{
  "n_layer": 13,
  "d_model": 384,
  "n_experts": 64,
  "experts_per_token": 4,
  "d_expert": 32,
  "d_shared_expert": 128,
  "activation": "swiglu",
  "moe_layers": [1, 2, 3, 4, 5, 6, 7, 8, 9, 10, 11, 12],
  "router_score": "softmax",
  "normalize_top_k": true,
  "routed_scale": 2.5,
  "balance_loss": 0.00065,
  "balance_bias": true,
  "init_std_router": 0.0124,
  "lr_router": 0.000842,
  "vocab_size": 8192,
  "norm": "rmsnorm",
  "norm_eps": 1e-06,
  "tie_embeddings": "early",
  "optimizer": "muon",
  "lr": 0.00622,
  "beta1": 0.95,
  "batch_tokens": [16384, 32768, 49152],
  "seq_len": 1024,
  "train_tokens": 313800000,
  "steps": 10078,
  "dataset": "wikipedia_en"
}
Below are experts of layer 10 (counted from 0) of a mixture-of-experts language model. Rows are named router (the router's row for the expert), gate (a neuron's input weights, with its number), up (a neuron's input weights, with its number), down (a neuron's output weights, with its number) and show model dimensions 256-383. Each number is 128 + 32 x the weight over its row's rms, rounded and kept within 0 to 255. Numbers have three digits each.
After each expert's rows: a language model's description of what the expert responds to; "comes after" lists some tokens at least twice as common just before its tokens as in all text. This comes from a sample of Wikipedia text that the model never trained on. Tokens count by the router's weight.

# expert 55
router:131138110113149116147178105074083151098120137084109106119095035115151072123094136096120133088123090158139123175132076156156172086165132120147086149151064168173182110114143162100153097137148136137086161114165075079116143112169114163147091147098119132139145156115161125088066125158147132137145131077079135039112173126138118079121126100165139129141134131143115068139183125103057129104200
gate6:090116129121148094178071201193141175163171122098135152132121116149169124130157155109086131097141187149173155164130085086134155127141140077080077135132100086142135082157127175068106132157162104200145154123151098124101116093145139128089108207101134088066125071104065143104138101143141187150146174074136145081084120063123163136156175027103120110150117160186160160116114143163096156162110
up6:084139164172127176147090035143155138121119148086103139130138142194206112116173108186162119115175049173215141144119143128114122094072099155154169117153107154138152113119121135124172117169074149178118159149149142101078132103096157129132154140172173163092145164104082135111087115134172099113155114101154129143131126145108077103185148097149085085076101123171114078130110098143123156135147
down6:107211179200121176123120118102148118177125163125107096132147075181138131161153120144169113126092098100155125156143181105058145131147132134137159115112103139161139153115118101135147156165096159109111059075172116135115139073160080105142108142104130177126108139128095092097109109062150188122135128135114065139163076133123118150176171119131080098086142087073098148157157112100116135150190
Description: Table and list delimiters. Pipes opening table rows, list hyphens, colons, semicolons and equals signs in tables, infoboxes and bulleted lists.
comes after: "\n", ")", "3", "4", "6", "8"

# expert 59
router:123091183122127097050133162145180163131144101108113195138093153142115097145146114131139093137200156197141171111170118109136161121046099131135168100143141165150150083124143126128124124175107085146123164161147146092091156191114136133137095135151130126097114102112153170137137167117171192161154127091109138161156110089135107145134166161109156105173150139123198168158111186141140091125160
gate0:160124120131160104111146164117167088097169134109160151139115121116155103123133138128150125145174083204105083128200150184027073159108115077066164175205081181196086168180110091137179151147164149144143123089107111122116140201168143132138183126139120070136148132109134194074131144092108072090102142147085185082096120129119062166161131114124074073117128167105109083092156116146113137142163
up0:124059127139152169130117089184106210181092145127161104119185136175159131164112135126137151012122215178132103138121197167114107151129120068137138172098086103140121123145119121132116106137041141122173161137111112182121121134113116113108091160188162138044176136034118125155095097163084146111122113188108163090152130059130128065133164125057125165137100114166093159132140140076098124093103
down0:124072197151065098139101190137141138174174171154194148210097119112142116101134132134111108113154133184139077174133126059139122167126099135092133109123092177141200110099159138105105128131139087138180101134126120078127149147083141153196131085119083124112148080076131175145153131124139093123197130120146175122131117143164209123141118151141118165125104132156138168187140111134150110206104
Description: Spaces and de/con prefixes. Bare space tokens in lists and tables, plus word-initial de, di, con, ex pieces and particles like de and van in names.
comes after: " the", " a", " in", " and", " of", " on"

# expert 45
router:114118103139089094078143129143166170175118140170185167119167121168100117137114157194145129111222108152129212170103082095155161090086121159149119069143212127128097107132178118134144152128115149177098113136176111123152147164123115112083083090123172106091172132121090132162168147095144162128164097126154120197198144094140140114084185203128138133130135116159149209141113199129192094202106
gate0:159144155111048134068144202182104128113086146123113078158106123098144122118091076103101102115160100173151126109118181121108114157167121140126152139177082111115108149164103099187108108120177148085137137167119158052167104091130088150160179097185098157138113135161096105159149109131161152152128112117175116106087127118076113115122123137144172105092113133087116093119093128124103127108130
up0:120088165119179132138047105094135091157106123113161168090115180145115095065137156133128079154113161178177129165128123108160161093151141133154099143131186111115127161070160165106124146120055087134111146159104126143116150158139110110117104125115144129139146102135144130192129100161137106136100199090144133066173090178207125131137134099139076040136094111106082149148125105133156132150116
down0:111067125160091128120159133089111140129136129064103162134166116129110139202170118112139067174126067076082121068170090116131195136095183144126148138129164105148137142072094172122130117131125166149093157117119083125147153071143114094147181099150158120142148117150102161111068128130058119092171124118045165134112143093097137096071131093101113179135129078142097163126092091115093134153056
Description: Spaces and digits. Separate space tokens before numbers or words, and digits inside years and dates in lists and tables, such as 2016, 1897.
comes after: "0", ",", "9", "|", " in", " and"

# expert 8
router:126105123132083138156128143134166096071130171102173133100086098130095152170136107179101074134133127135130110143063181125108152184178137163152133111106106090106057158073142186104123135117127109104172119149116118131132156087119105191180134078115122159173125126107085144063211125112162122131075141109119132169132101135128110124066107137165102102151167144164154088111122091138143185131209
gate0:163150059151173172116140129114138106147171081120132131126109143106093166154086165109160146124127104107142121139126106055154138205098128124157082048195105053117138168158187105166098136103152094127121120138151084130152092118114123151128153135125143063080127075117149135139110160157199115100119089097117067151082146150203137141164115161040163185153050167119119158165189141144138126131123
up0:072099123128073104109171175123135146145134083114122150087137131221124075065133103125104087130109107095130125104110165126129095123099110117116152195114153191195166092123098123068140131185139161130106118128155131133150124132115155147092125123135150130168136188132151115128124123135116128158144129111122143094145142187105068125069153091147056082122152118063192112101109147096101098086180
down0:069067125093160162119103173124081118177121136095166104159118104156137132143177137155145167086107153068200145118149205153174112073146151183168128172126162072124149140131114153123122141159080140119141098146100158190123134156145137112089114122119087085132128170118121121109075169170135142128110136105101112079187149155140170085122109122154130116186153037120137127124140128128104160151114
Description: Digits and number words. Non-initial digits inside dates, scores and table numbers, plus spelled-out counts like four, seven and several, often in sports seasons.
comes after: "2", "1", " ", "0", "9", "3"

# expert 11
router:113070140152142139106204133137124116074153144175101083095086109075132144121144159158087159115108196133137105137134109148145121147141180159048161066170103114156181148161098135128156065105127116103150113135108178146162118068163142102091109115114124183163154158105128191068174092125118111162111176142095129127114128135098138158087143151154132133138186128151095128131146081137164147099162
gate1:141114086167102138138166148151117140178160083140116089122165166089191138143199153077139146074088135138124108146123176092142095114102174108128140111101131140171118135169136158180171132153129140113100132151065100188151102151064129122163157114131156141125127111157137183116183156083132188109111173133057158093127129068163152116140133150134145083152116127114121147153146061100156136118130
up1:154068102119133110148148190130115155168135105117115095123141177149146126111128141094063143125107148161126082162203157139107141142120138101108142132070073130199153140172093089184139119115084138145089161150136110171112165159072167091114149110095133187124163118169154152146138132080116172113108174104081156115150133128114154111155045114109115095167128150127128112131167068107182132103099
down1:124099128110174164143131113123109141066104169101121130113156229178134093152172096195145132125113170140140147110126143207116141148092135113129142119095100084133163112111151089202114122116138139123110145167114099129060153213133090092149084144136193126165097101107159080080163105112135134124114124109110206171217097128134178133144161108141172103086103157126184161138147170131112120106126
Description: Table numbers and separators. Digits, pipes and blank cells in tables and track listings, especially song durations and times, such as 3:54 and 2:01.4, and award tables.
comes after: " ", " |", "1", "2", "3", ";"

# expert 28
router:163120128128107111071133087109156132137136083178104125139146158178130144154126139098121168163132221113104136116111101157141127132112123153154168144077191169102142070105104116165119113139120104160086135118153056158129131151135139135137130194159128114139156073134168116135126121170159090104104155196154149151131100093150124095136134110156108115146163136088164137137159136119112138131084
gate2:105170094123089115133112112127156097142124072131134154171065119123148114112156164101183149101105127084168137136138090124143131076128055135138141150120127131107115070123105158139111107041136137124122107135155173091115168061045135131178148166142125063096147150113109157145141088148148133116141134116183120106167150119170169116137140125115141096122133166151078179191117121193124124166101
up2:186122085169137187125086178138108157106120123113164118143096141120138120079127132143128095166144164112125151152105121105137137188094077090154140194103131105119064157133121082103146111187111169159100137110179166144079082130194162055106135162140137098141119096147091111115125118162089094116113182107140182125177102154078137137122051082167215146125110122165094109149124099138068095075138
down2:120127129145154141159151160129113094077128125096137120159147223143148118095120107197124109115129132168167146156115121118146158148071096089125146131144067112124084118137157130098134111139146165140160129091161100157184065075159093109121128149166143092143206171081190165086097103136141138145123089148108124141069206086143162129163109162097102162089119140138153165196085126156166086075109
Description: Sentence-ending punctuation. Periods, closing quotes, brackets and math dollar signs that end a sentence or clause, plus following paragraph line breaks.
comes after: "\n", "==", " ==", "7", " ===", "==="

# expert 49
router:123166147058178153153125138126085133095088139176114152104083152074180151094139110170092148171110100070155082099161136097089141109100081154129105089151162123177138119110101167217161098058130142087128117161113107097151090104152157101160120181128183134150199153167108163080110156128122165150112114147164108080140125122095136183180104130119160151125117150186163124089128142119109133105171
gate9:128120185105110087116157205096117145155155093151083117128194151148133128048130168163124116111116102073095084083155135128110088094103134114173067076165151145135092167169158129110165143096206176150166144083140136130190151132158180160143132114153072155141123203124099166142131140098112145094155172109177143155131143147155108112071162125174091088117128083143126074177096162106132187148153
up9:098139109119130139135125062169131174149101202150127143125172118172157143138130138124136128105144167146182122208029072188152161175160095121066118106079104071146136108156058150133088128193109137141109158121112133054088128110057188053120142153143179049162115121129211103132156154120139150192116158111111117095128109170106112121184165124129127160135112144117119195128110106151135114119083
down9:161144111113172191169083125132082072130149100144081173141111161060107077158077103160077098214153086166155134133123171117135145127132141101108137123134140147069207166104108168106143055134139097135113129164092142126111098135139130125176130138155158109106094180082151093124115079143133208118096165096141088079066151066140106120117147151106096136072092171195123125087114124161133080167120
Description: Sports table codes. Country codes, positions and name initials in sports and racing result tables, such as GBR, FRA, FW, GK, and driver initials.
comes after: " |", ";", "|", " (", ":", " by"

# expert 56
router:134106180167109085121086158153113081150150118110204095099162163158137141141164093083089142094138098180145091160168081114194102155099205117085175144101166162111137111171132044147165110116168163145156168113095149136117158111152082111147111131164094062179092106112076118121110088114150089131123110175176099130097128074123134082150176102177107190126169115156095131085114126172094082174192
gate0:138150185177151091074118087091108122186115152097097109166228194116134115178142100129090078137143098093100165155167157155161101139120143096181133137145163165119222129137101078148124133164103166096163117112113085125108138070142132087153101105051070176139211070102117115124176050146060166132157122131144157069121121122100147115145129105101154140140095144075095162122140082138141110146186
up0:132182120220118110122124131124106103150146193134131050116221090125121100164155169125135113100145139092103152063140144160119151169150141109125141125127146107105154130164132113132127115171125162120141099159141115084144151109122125159148103173056067167186155101107141151121174088133110143179127127176160130062093079135134158136151095169108150142112139153106041123163110097117147111078205
down0:148135129070112191182150144167121109187163161142148085126133159104143148146134154128164153175127050124188127125171136108129128151124107102191108120161151125180111121157111176082126140098125154222106144166066095216102080113090083102172135113141113092090161139120089060088175116110104140073138104118138161126121130134123158168152107118162129158090088100120173134142122158173165083105140
Description: Year-starting digits. The first digits of years after in, a comma or parentheses, such as 1 in 1995, plus era words like born, early, mid and late.
comes after: " ", "1", "2", " (", "–", " in"

# expert 36
router:144093141175134153120128149130117107122099123099153134110124100116154168090136157109129124066143120123110115097153115128140142135154163095121134178125053167152166090094093113128126115101207122089126122106118129070095140117100151128121131097095156126101110096101141137109082064147105113097045131114134166119109104112138152093115072096115162153144131128164113105076167129147102080126195
gate8:132123126177136177134104145142109138146156136125139146122143140158111095195156132158109143080113110098132146080091119116139146125160191115157193113125121100119184105089111104141123111161145179150170104145106156123078162120107155121165094099115083099113126131103147154089088159100123151170072102120103126120091097149181053164121107121130166088048137165168172058071148104158107166105093
up8:140134093071092110167120129103105177085149135114117094164074122086144183107128059131168159140075089118134192071084133145123100143202134107111150073122108204091019156109149157166156104078120102160135102111129101101135136145105119189102124117107132116125162114118151044174109131126136204132167144139131110098125102169093093142110088114102092103101111120093129127116117106126072118145133
down8:129111073149073116127110135074119146089109116188124143117094173099105149145090088099174112174087099107128174107088123118094150074161167157091100126108139170121103128102150131142189103100140183132107121151124175211061076110135092124113112133202110090173092177133140117100111092128088156204121140130135100054100071117120198156172134107152114110105150153151154176169106201144154073110126
Description: Table cell separators. Pipe separators between cells in wikitext tables of statistics, election results and census percentages, plus section equals signs and semicolons.
comes after: "0", ")", "%", "3", "4", " —"

# expert 13
router:105104153059117095152142115118148162145119143146046169123130116132134127164132171077179120061143110178165134082112134136140112171066175175206102114119097140133129105111045142111119125135132120132083158148117072103105116217147169091109172179159175089137059101113111094129142123128101178121101119200110139139125163122086162118161080117071130127143185140100138148229176215072105156155111
gate2:076125159133198121166155095159110112150126093121108141163172133135171113135102113136157121145145123074107122098116172112141139081146129147135190110085128149118116086168141166124125140142161079134129126129149153140092056127098182171163121090136178110107143137090083126102137139111117120160093080114155100113159142142124106156111175161115056114171109181181090136163060204130116141173130
up2:173196147115092091107100120152137160177123143056119125093033139109125160148102158099123112120137130165127114166135128186170166146138148096125121141161141088119138164129111166187116113161041117097126094117098129117153167126138147095092107160136128125123139083157125081131140120147118089101117191122154128106185138120172139126119107112181205137128146109124150154134170143095143096072187
down2:188111136122141162132168153104106090126132129166156113137131157122149140091122116136103151162161200113143109152139143129122141114152159092085157112151078120062006104103145108097063142157119123137145117103137161132162088102140123124147181128100100100134104118110164186127096139123116166186099068156081080167100151162110152108141092152178146102117117113089110117133108160097134153152170
Description: Sentence-final periods. Periods and closing punctuation ending sentences or quotes, like ". and )., plus decimal points in stats such as 15.8.
comes after: "\n", "s", "1", "2", "3", "7"

# expert 42
router:146101130188161121128120144058099156049111133167119104162086166163108088095140157129105160134074148110131121124194181162132129124061143120115171097138084097187105180118156107191131094179107145116046112164108110125135080096154119132080079057145162112146112132183132082137081156193102186103115158177129102153177126141117092163099156130066129097149149114122177154123117155122225153089109
gate9:120085166188097137134095111094147096123143146130106115115103155071144100088123134153132059090169143160132117086099153100164143122122118165114107125094118163166076097143127105148124145082140176155070148079158137108123131111124094150111060169135150114090158152091073195145082170161064068115128096083157154081141140091137114214102154118157119163129156152181090111147084087118144120182110
up9:123062132178137139128123147103125136212199148138091170112117069093104061108130153139152094109134125162132160093143160188195141118151137145175131044136176184138141159152150058147128130113075165167130207130099114130128133130103133141140089130140067156116149128107085110116087125141076151132138052082137107116174158082200104135103172111130144116112115108126084101126142114147140132141132
down9:203145105162127165110115162068136158119115151146143189109165097093111166143170092168100041074097114132096077093151152073168076163133111171121166111109109181099103102124160129188182094089116155145123100172144154182183132126103170086158063145139108117116164133107130035104115130135168153150150142125131125105174135121116157130107189095110113108190089125163105143112133148161195134176105
Description: Capital initials and abbreviations. Capital-letter pieces opening abbreviations like U.S., US, UK and United States, plus spaces and hyphens before measurements.
comes after: " ", " (", "″", ":", " U", "N"

# expert 10
router:147125151127092143106206137137156081139157112175132068094127073121118155219160118069132087155160074140123168151049181140112084161130127129164090156105195071117118139136123131076103148124121120081154126162181099151156149063100126113145090115129134106104155094124052102073137122129053162159198160149119138085099166154160099135086178152137066149181094150134126142113096124120136142123175
gate0:094092080158138143136094115143078124107139124140141223100117147151186148185109102171115149133126199179068083159095139162176056103144120113089136114118169140178134129145159186136130173091120104079167169126150125183135076060104116087098183138147143124115126161106169156110096127110117162219057166132106106067111149114153107186154153136135094125107154080143048110153088167164098159111154
up0:083133102141078092083147088126189172100150127108121112173084191077111075146139139124205124136107175132121085119164137136116188130145169139126130135151139158138123095110119102123164185169128111158123121183095145058186115125151161124150108137110122114116172121180090126136101146000129160114157115087159131117067123145118136078125133110121127118069111162131197097129165104127105105145166
down0:148115191146121188115125131161124202097186112081128095124125154101124144142137128135121128136095139060151075154150086112153103133162135128184108143119156138153148091171173092080138209154159175104071121145148133044145125079172159088149068116191145084161141138131180164103155105111160146154170097154130085078101102125155089163163125135140120161127087146176191128094109115112121126168143
Description: Digits and number words. Leading digits of years, times and statistics in tables and prose, plus spelled-out counts like three, four, seven.
comes after: " ", "2", "9", "1", "–", " ("

# expert 2
router:160143166162090169192089161079099188150125083053127171080118099070083146134089108047110109168157113132099129132117152189125111053111059045154172152146102098118164108089134151114165122108094159115172096147147160135146140064106110118132157097170088144132119135099144156125120111084102113140125158162133147152126152125140155187112188083160152125119161107096064175117079122132209123160111
gate1:114132172137139119128122170105085172174150116118104167125174149074106172164094152129149203108130138140040145049122113142131107166093105100148174189104178122128154144135098138124148146113126129106128108140137132159108086100124117075131162151188073138108140129158091105162129108168140144153086136113136137117129086147101138142166169184133136159092114117118082126155143138127148142094109
up1:092143100146116106148143127111169091183189097147116060106113112122120121126090100117137082043073115085140141113175102197132090088181117121153127127147182139134153081111130128087068088154156164120142111147097143199075151128135074119120156158126115114137094084179106107109161127125104101104165152182134112107105097174132176132145077136109178162128183110154111166096055062201152169159093
down1:142147091141125154142106103060120137107111156122126156089150156160107139172120114127088156087104111162133164073158151131092199138109101110079094159119113150190122089095102119104133088141042167143150110119160117078127151123123104158126127131151111101141192165086127183098122153154138178083114152132147177108126174081172162131105146147081182116140107141103138112161160101111148133072115
Description: Headings and structural markup. Line breaks, heading markers like == and ===, table separators and list punctuation in section titles, infoboxes and taxonomy lists (Order, Infraorder).
comes after: " =", ".", ":", ")", " also", "Personal"

# expert 25
router:144163088118110151138123130147119114131128079090172077121117156115082162121148164139150119088133136128125113114167143140154151102130122154083108097104132083171175122151166112128156122085080124132129125118119127092120210132207156102155083087125104188093164168187119150161147147119094138142076084079134079082112178129189114140089100166099146155073128157154165114138123053122135101095118
gate1:133094153139121103176171180109097052153148113123157151050120133170192156139138160150105137175106117158135132094128133137123135126080131136111097085114081155125198152128145146145130141123171118094112115134085098146137109120167139096186090160108101194152148133143137165102084138087146132132090098122140128076098129143139120107119144141126132172064148140164145076160132105110167112088078
up1:062135123116133108152145155127126132112111138075146165176127082123098138126133199093083111168140097122119078155125070124135146136134111136114172121157100102099118118109158143189135183167133137159156123098115194141165116161115104104139172140124103220114087110105137198130157077105126170111135149087093133134144102163135159119082100109121106126168106098126035169149105168088135152137080
down1:133124146119164157123085182174168114156138174050100123167086133181164142079141168143143142133104102070171155149139102083105135122125162139093106126125109115151144132077152096177087086139130115130177108117173121076044158110159159136114048177178129168183121126119107143180118116134086191145157094102115134123133082165093116121100106168075068144147034149096148097126092081113117097163133
Description: Personal first names. First names or name-initial pieces of people in cast lists, credits and tables, such as John, William, Mar(sha), Mc.
comes after: " |", "-", " by", ":", "|", " and"

# expert 46
router:110203077083105083112136121134163152091124137143116183172111089182151134078118090181151131074056123128133077132074143152090065148090185133121092150152113078152122111148098084120144151110174106093132165164124122091184088095091137149072099140143127093124139150111103103088129074099077124170121105147089128143111143113170136088173115139130148179109135162115156177098129107139106117149181
gate4:097141061158084155117076107135188121084130143144182123150151129142134158120103166109160121112160057184151192150111142146076141145180149125145126126138041138055110139126186108148153137133125132114152129136092079211181117189135148128102113142116125100169115072117117148066062152171132120156141161162119135215089124097126165080138095188173103163142135121144083181141125136159153191119123
up4:120134122170163125129153136138168170132104135141097112143146167119159167151091116141149166113121163213108158129090118172116158127173132125120104082113095142066106084156100072136135110121112208057128104117137150096141123178151155150136142125131141044149211104098160119036132115142104094118166108179112135153106141177135131158145108132103140140121105108171120188139146114110108193133105
down4:115120108097137159136144154127092123101117112120070092159164160082178093083120099180121079129147170134139128085079109095134154081159103065135152070138111089146084137131114106135116069130148100129052144095133119184107119140140140142160107065194127139173116135072089139102136096134096117104147108096102110168085136132126150142138101090125157121138108091085083144121097114081070143102149
Description: Political party names. Party names and spaces in election result tables, such as Liberal, Conservative, Republican, Labour, Democratic.
comes after: " |", "|", " the", " of", " United", " by"

# expert 40
router:207142088122120155106189159073063176115119128174144123045137141135166105135140178109127130150155079108131132152142104168162078104129144098181131121174100135160168098123122103158138176168146109102152107087111082148190119133085095183084043138104195129111146126090116096131191147083077093158127099150153104166126098101117123107095162146092134148161124102168173171116143174120095092102148
gate0:105117086120118115053143164069139102173159122137153190094165142147104132084173139150118190121158117196101115157111183106149128132033202124163138127175100101122037118127128169152106079064120156128109138083144175096134168120138121147151093087107126141123160159133085151149173115134118159130167194154135160135125118042093103135122127100076146121095091124144140170147139112127183124156147
up0:162145189150093109136141171123200075149109137121114075150149146130126180186117116138169100089193177141158147118123085153135166144148173150135094151103180127097177147095086112145150152132151074132109142135168152173111113118170221107102103137120114134180112205112126151114205138156129070146197067183132132116140123209156152128189142104137170107093142152147091196113122066116125136094077
down0:151218108067155128114117134074178155102148161120152165054165187126115170164077143076141142115146161104174102141122192094124139180194148085092119088085096154100148097176187126180091195178083168122140119155119117150080115101117130141117051080105091139184150127119080118118143154135140114098100073157200126118212118158134103100157149106112092167108070110136149114160114107134114169186060
Description: Table and heading markup. Spaces before numbers in table cells, section heading marks like == and ====, and table divider rows.
comes after: " |", "\n", "|", ";", ":", "=="

# expert 54
router:099163140112092170121141085092130152124125099130108155108073123070164117115079165108054115145133150142128122157130105168147131145137127158122130104150201172094122160119137182138127103127155105137174100064144126115118142088137149112106083124148169116077134134170175109176110141115137108129136159096105145060095134149136110139122100120135147134136180108101132118136143134071075123182195
gate0:130129115130090176163121120079109157144102074098165141117078160163130122149081043029184094145123100123145107096157161177164101124085112171111144127134099120154144105144146160106106128107111127145118170075136129076167130099106115119129090091110092099098148138078125133098171139085075156141096153166126070167109162136177160119153161198031114146111092093128126147169109187119079142128119
up0:119104146094150132109101190120114108118141097107182151098128175123086136118105147175100082147099125104119198138062096143136110129092146132146150047154069087119154166120150119119109063155111134080130084174126123122033088203097115139200120129081116156093125183118140102117149135046132177118086135076158151111090165134122114154168129153106195178121092127080094167070073137141142115133092
down0:133157114067071128083098066097126151121138126104074109119222137113174148156064153150084111091069143143102126166125065097173126136095133158147132173111112088169142184141139125151153112150186143188171143141153144108107068073081162117156119123135157129133111128135134082151174121140168085117103127127111163114105074067094120120129171153106109146100116158090089178171107122116105171104144
Description: Closing brackets and unit symbols. Closing parentheses and braces after codes or math, and unit symbols after numbers, like m/s, kg, metre, 5-HT_{7}.
comes after: "0", "2", "1", "5", "6", "3"

# expert 43
router:168078149151142125104106129127116096164122120116156129158146088150052091117127125126112051095157210156136179067044123130104105113119132104182107091196165078181112229148159087049171074121113080105112124122093124128082119144067126092148114138095152101082160115178172127089134127125143159185129114077184131189109119160160117114105123088168123193123094130120127154180126123199166069092149
gate0:126137079132060112133167151117105120159086129109087127157150091102150089123114143196137075113136124079077128141109150143125119155136126127105107113079061041133070159128132121083160125230153121093108092106148044135078151113112159172103102111145159082109121125192102112110071171047127105139136104153163164145097120106085102127133148160125149187154114119129133139084092164105115100102154
up0:103097152091176045107117107171185102142122111117122126165124135103089138131094129107122067184131133134161113173093138074135082173101086151067097152111162112149124102162167134110143158136113115126117137138095148153132119170151097106150124128185140131158154133114113072095087105109112085100114163163093114163111104121092153083153089161120095110133096159058161138084113128153150113108084
down0:108134155110045204153144131120138125120119144125104160094179118138085131101133119133139098092162091133096116124143138136115129076119200112105161176134200117132107150131091186136101151091187166111141116122172058133177159129148043094141123168116099171154115153161106147159146153108169092149078163128162099131078121132159133147135141142134160151223112147099133096178211127165079115153117
Description: Word-initial fragments. First pieces of words split into subwords, often in technical or biology text, like Pa(dua), pa(in), s(keleton), con, co, Bas(in).
comes after: " ", "-", " \"", " (", " sub", "P"

# expert 22
router:164152147151110101114132117112084103168125147156154158158148165126057150166121122093097155121142113133121161132098084143058072162104164090138202160102136201078118094131037169114128155143129098180117119116133106123085057127111092138143169133106142205098134155107111109138113100130142135098106148160126140148114130099036176148082089134072146150114120121152141165178170215164132132130132
gate6:132212113135130101118159122114153122187158136163094118116135130124175111130143119083075123131067140188123101120110133130088044110112130120149116149172169129096174081093142159149158167120054155141155146069152157063191149148107120156135131100089138125138137130105077136102123130086189178134111150131102106143177083044105108189109135057114151118166170100128139142130148129131096054165158
up6:138156129151148074124163099169143090214120099132153115101158092123188141094114133105131136119090068117091071180114149178098120142114094166131143118148159118129153202149117098188167133163145141117136134120164121199097134124067133134126138133118154126173191094112102140109168129144188137129108112095142146171157097129118054135159137139105094165203142178132120131100174154137077111120072
down6:159139124073140113053129119187155065181094134151076062100122185065132110074117161102153138185119129163175118126150128091062124110134134123147068107149142208099087121138091155100119117136162169122160117149131141097186140096102175183120070091127180186125124141152125085213122126095138108086137185162107147145109115116138104103113143139100158133074145152092200115140114148116054127165196
Description: Line breaks and prefixes. Line breaks ending infobox or list items, especially before "- Producer:" style fields, plus word-initial prefixes re, pre, un, trans.
comes after: "\n", ".", ")", "==", "\"", " =="

# expert 26
router:135084189098136151096163152126156071099105122054141112143168145142167105077106103130137104173126133145142151174135100123134107145173094147130132129154105131118155133116151100086080148141118174080142199110141167086116143168193084104154137122136118101112163127185146150137111101038088093120114151146133175128102114134125045184129116101125162149158152124121191109162112102074173041122140
gate1:136122131106163074060124135113186084081109129222117142195064127161101193107132121077129102162153111155091157162155106170142081139128141099101118143140120097091170147130159154072133106176124105101139147086171158107119106227109139103100151090138109103139132008133140139170146114148128087086167110130106154031117139068120141160119177136163115042128105152117131117119186145135112127143107
up1:131107167121128013071109134096161135107121145162103151129138134148112081108145107131157145118181136172119097144186149182108084127148171100092156111111107148141134128086150085114113109139110097147094161104128134116116148181133145156068150089134146090191125075160173151108121101163162119088127125106120166041146157115098153167140182174107153117173123141129148118128155147105104078101143
down1:079112140146163053112094103148135111143147160108093106155055117124083078109170152123139110158149129068115162121107096120045066109145114122158195120134163123129131079167197103135140106129084122104115105112070110182137137139135090111079087151098123103152101127133116082142125132113115147119100180102085155157100120160181118181122135161206128150091103111138139158133113157152171109129081
Description: Short foreign name starts. Short capitalized word starts such as El, Le, La, Che and Me in foreign titles and names, and bytes of CJK text.
comes after: " ", "-", " \"", " (", "9", ":"

# expert 58
router:127180132096112048206118114118218154173114125155156142133146076153070122095191115161093094058142113178148125152146141089117156092109102085116120145130133126106151095074106115151123093096181107110179154124057105126189112099084171111067135133162149083128133150162129104141131123174136136122178107085159133150168164125136151111152173104167189159108106145093094096136102092145142117150104
gate1:127078160127168139118145168130167152118116092144053081156093118124109101130156175178144140139083115165188116120155165106141127174092115055127153071128101129190120119096145062139123131123121090152129146134133131125152125103203142143046127102115155108128130119116132149141105121124156138107132156075132014162173168162132137109122137102081161124134095153114114110166153074133164108107125
up1:079121154139146120119126109192156107126133140102118057158098163149112153132130164155100074099147125129131099108108117064055145149094129091116156079110092137167091244148107087145147069147120110162136183097123134159116146128171187159100141154130126098110131138135129169126116134163138093126132177093119104155111154195149145086142109112131208132179138153119075107202124089111214111099127
down1:150149105160180128125105130142087154161126094185154145160067104126156138122173129076156097188042098111192152106205109118070147169150072195175179086192092109171131127148112165108119155112088133110134090140157124097140096129168149112079137137125191127127090087101238119136134094115140134159138181094109092070157204172151160137128155167157107136169120199095155120119105115183179073163155
Description: Biography subject references. Subject pronouns, surname endings and auxiliaries in biographies, such as he, she, was, had, and would, often opening a sentence.
comes after: ",", ".", " He", " he", " where", " who"

# expert 18
router:167072121131142136186130152139183153106158082094090125161191122149125121186139065106141126155145129123122151116071133166109173133134123088147137127118128118122133170134126182067133118135142128169151108127154186111103111113113086137172084137121168109155149108099162112082156070113124168155164162142174174141213113096185158122089123109094088105131144116159176133155131118152132164083137
gate1:145112191062100069125135133126156099060081101144178161100100158119097088122137154123167111114160136157142124139095109069149089117118132169120129076123158103137233147119152155101147088145062112082135186167118164127149122128131175090061131161160108140146095093095119165108106128105124115112123109181131144096165195146091133097182152127123073157113120140130148172105150151100109199140148
up1:142149142077094125096165090112152138044088190119157183136148115125174140146139133158086102097144123142159099164152090119177120124179142140140133142099123152153213139129114159115131052162126151136109155201113156079117179151136111156130112137116058099131123114123115116115153161114187122125088077146112101161130151161115139104169080166140161096132172054184087086114052165142131142101123
down1:151106115209144079092109092116165134154084113145062081147169119119120110166103098167110152120125074101116141157173120094116128113186159135144070155147103064118129143158166119203113176084099100096115064154133104081110090140066121148121125142146113165140146057184190130119153123058127184168098105121096134105099169127119149157150088139138133159128156177110099187175177133143112106100177
Description: Digits inside numbers. Digits inside decimals, coordinates, percentages and years, especially after a decimal point, as in 43.69167°N, 28.9%, 5.3 million.
comes after: "0", ".", "9", "1", "5", "2"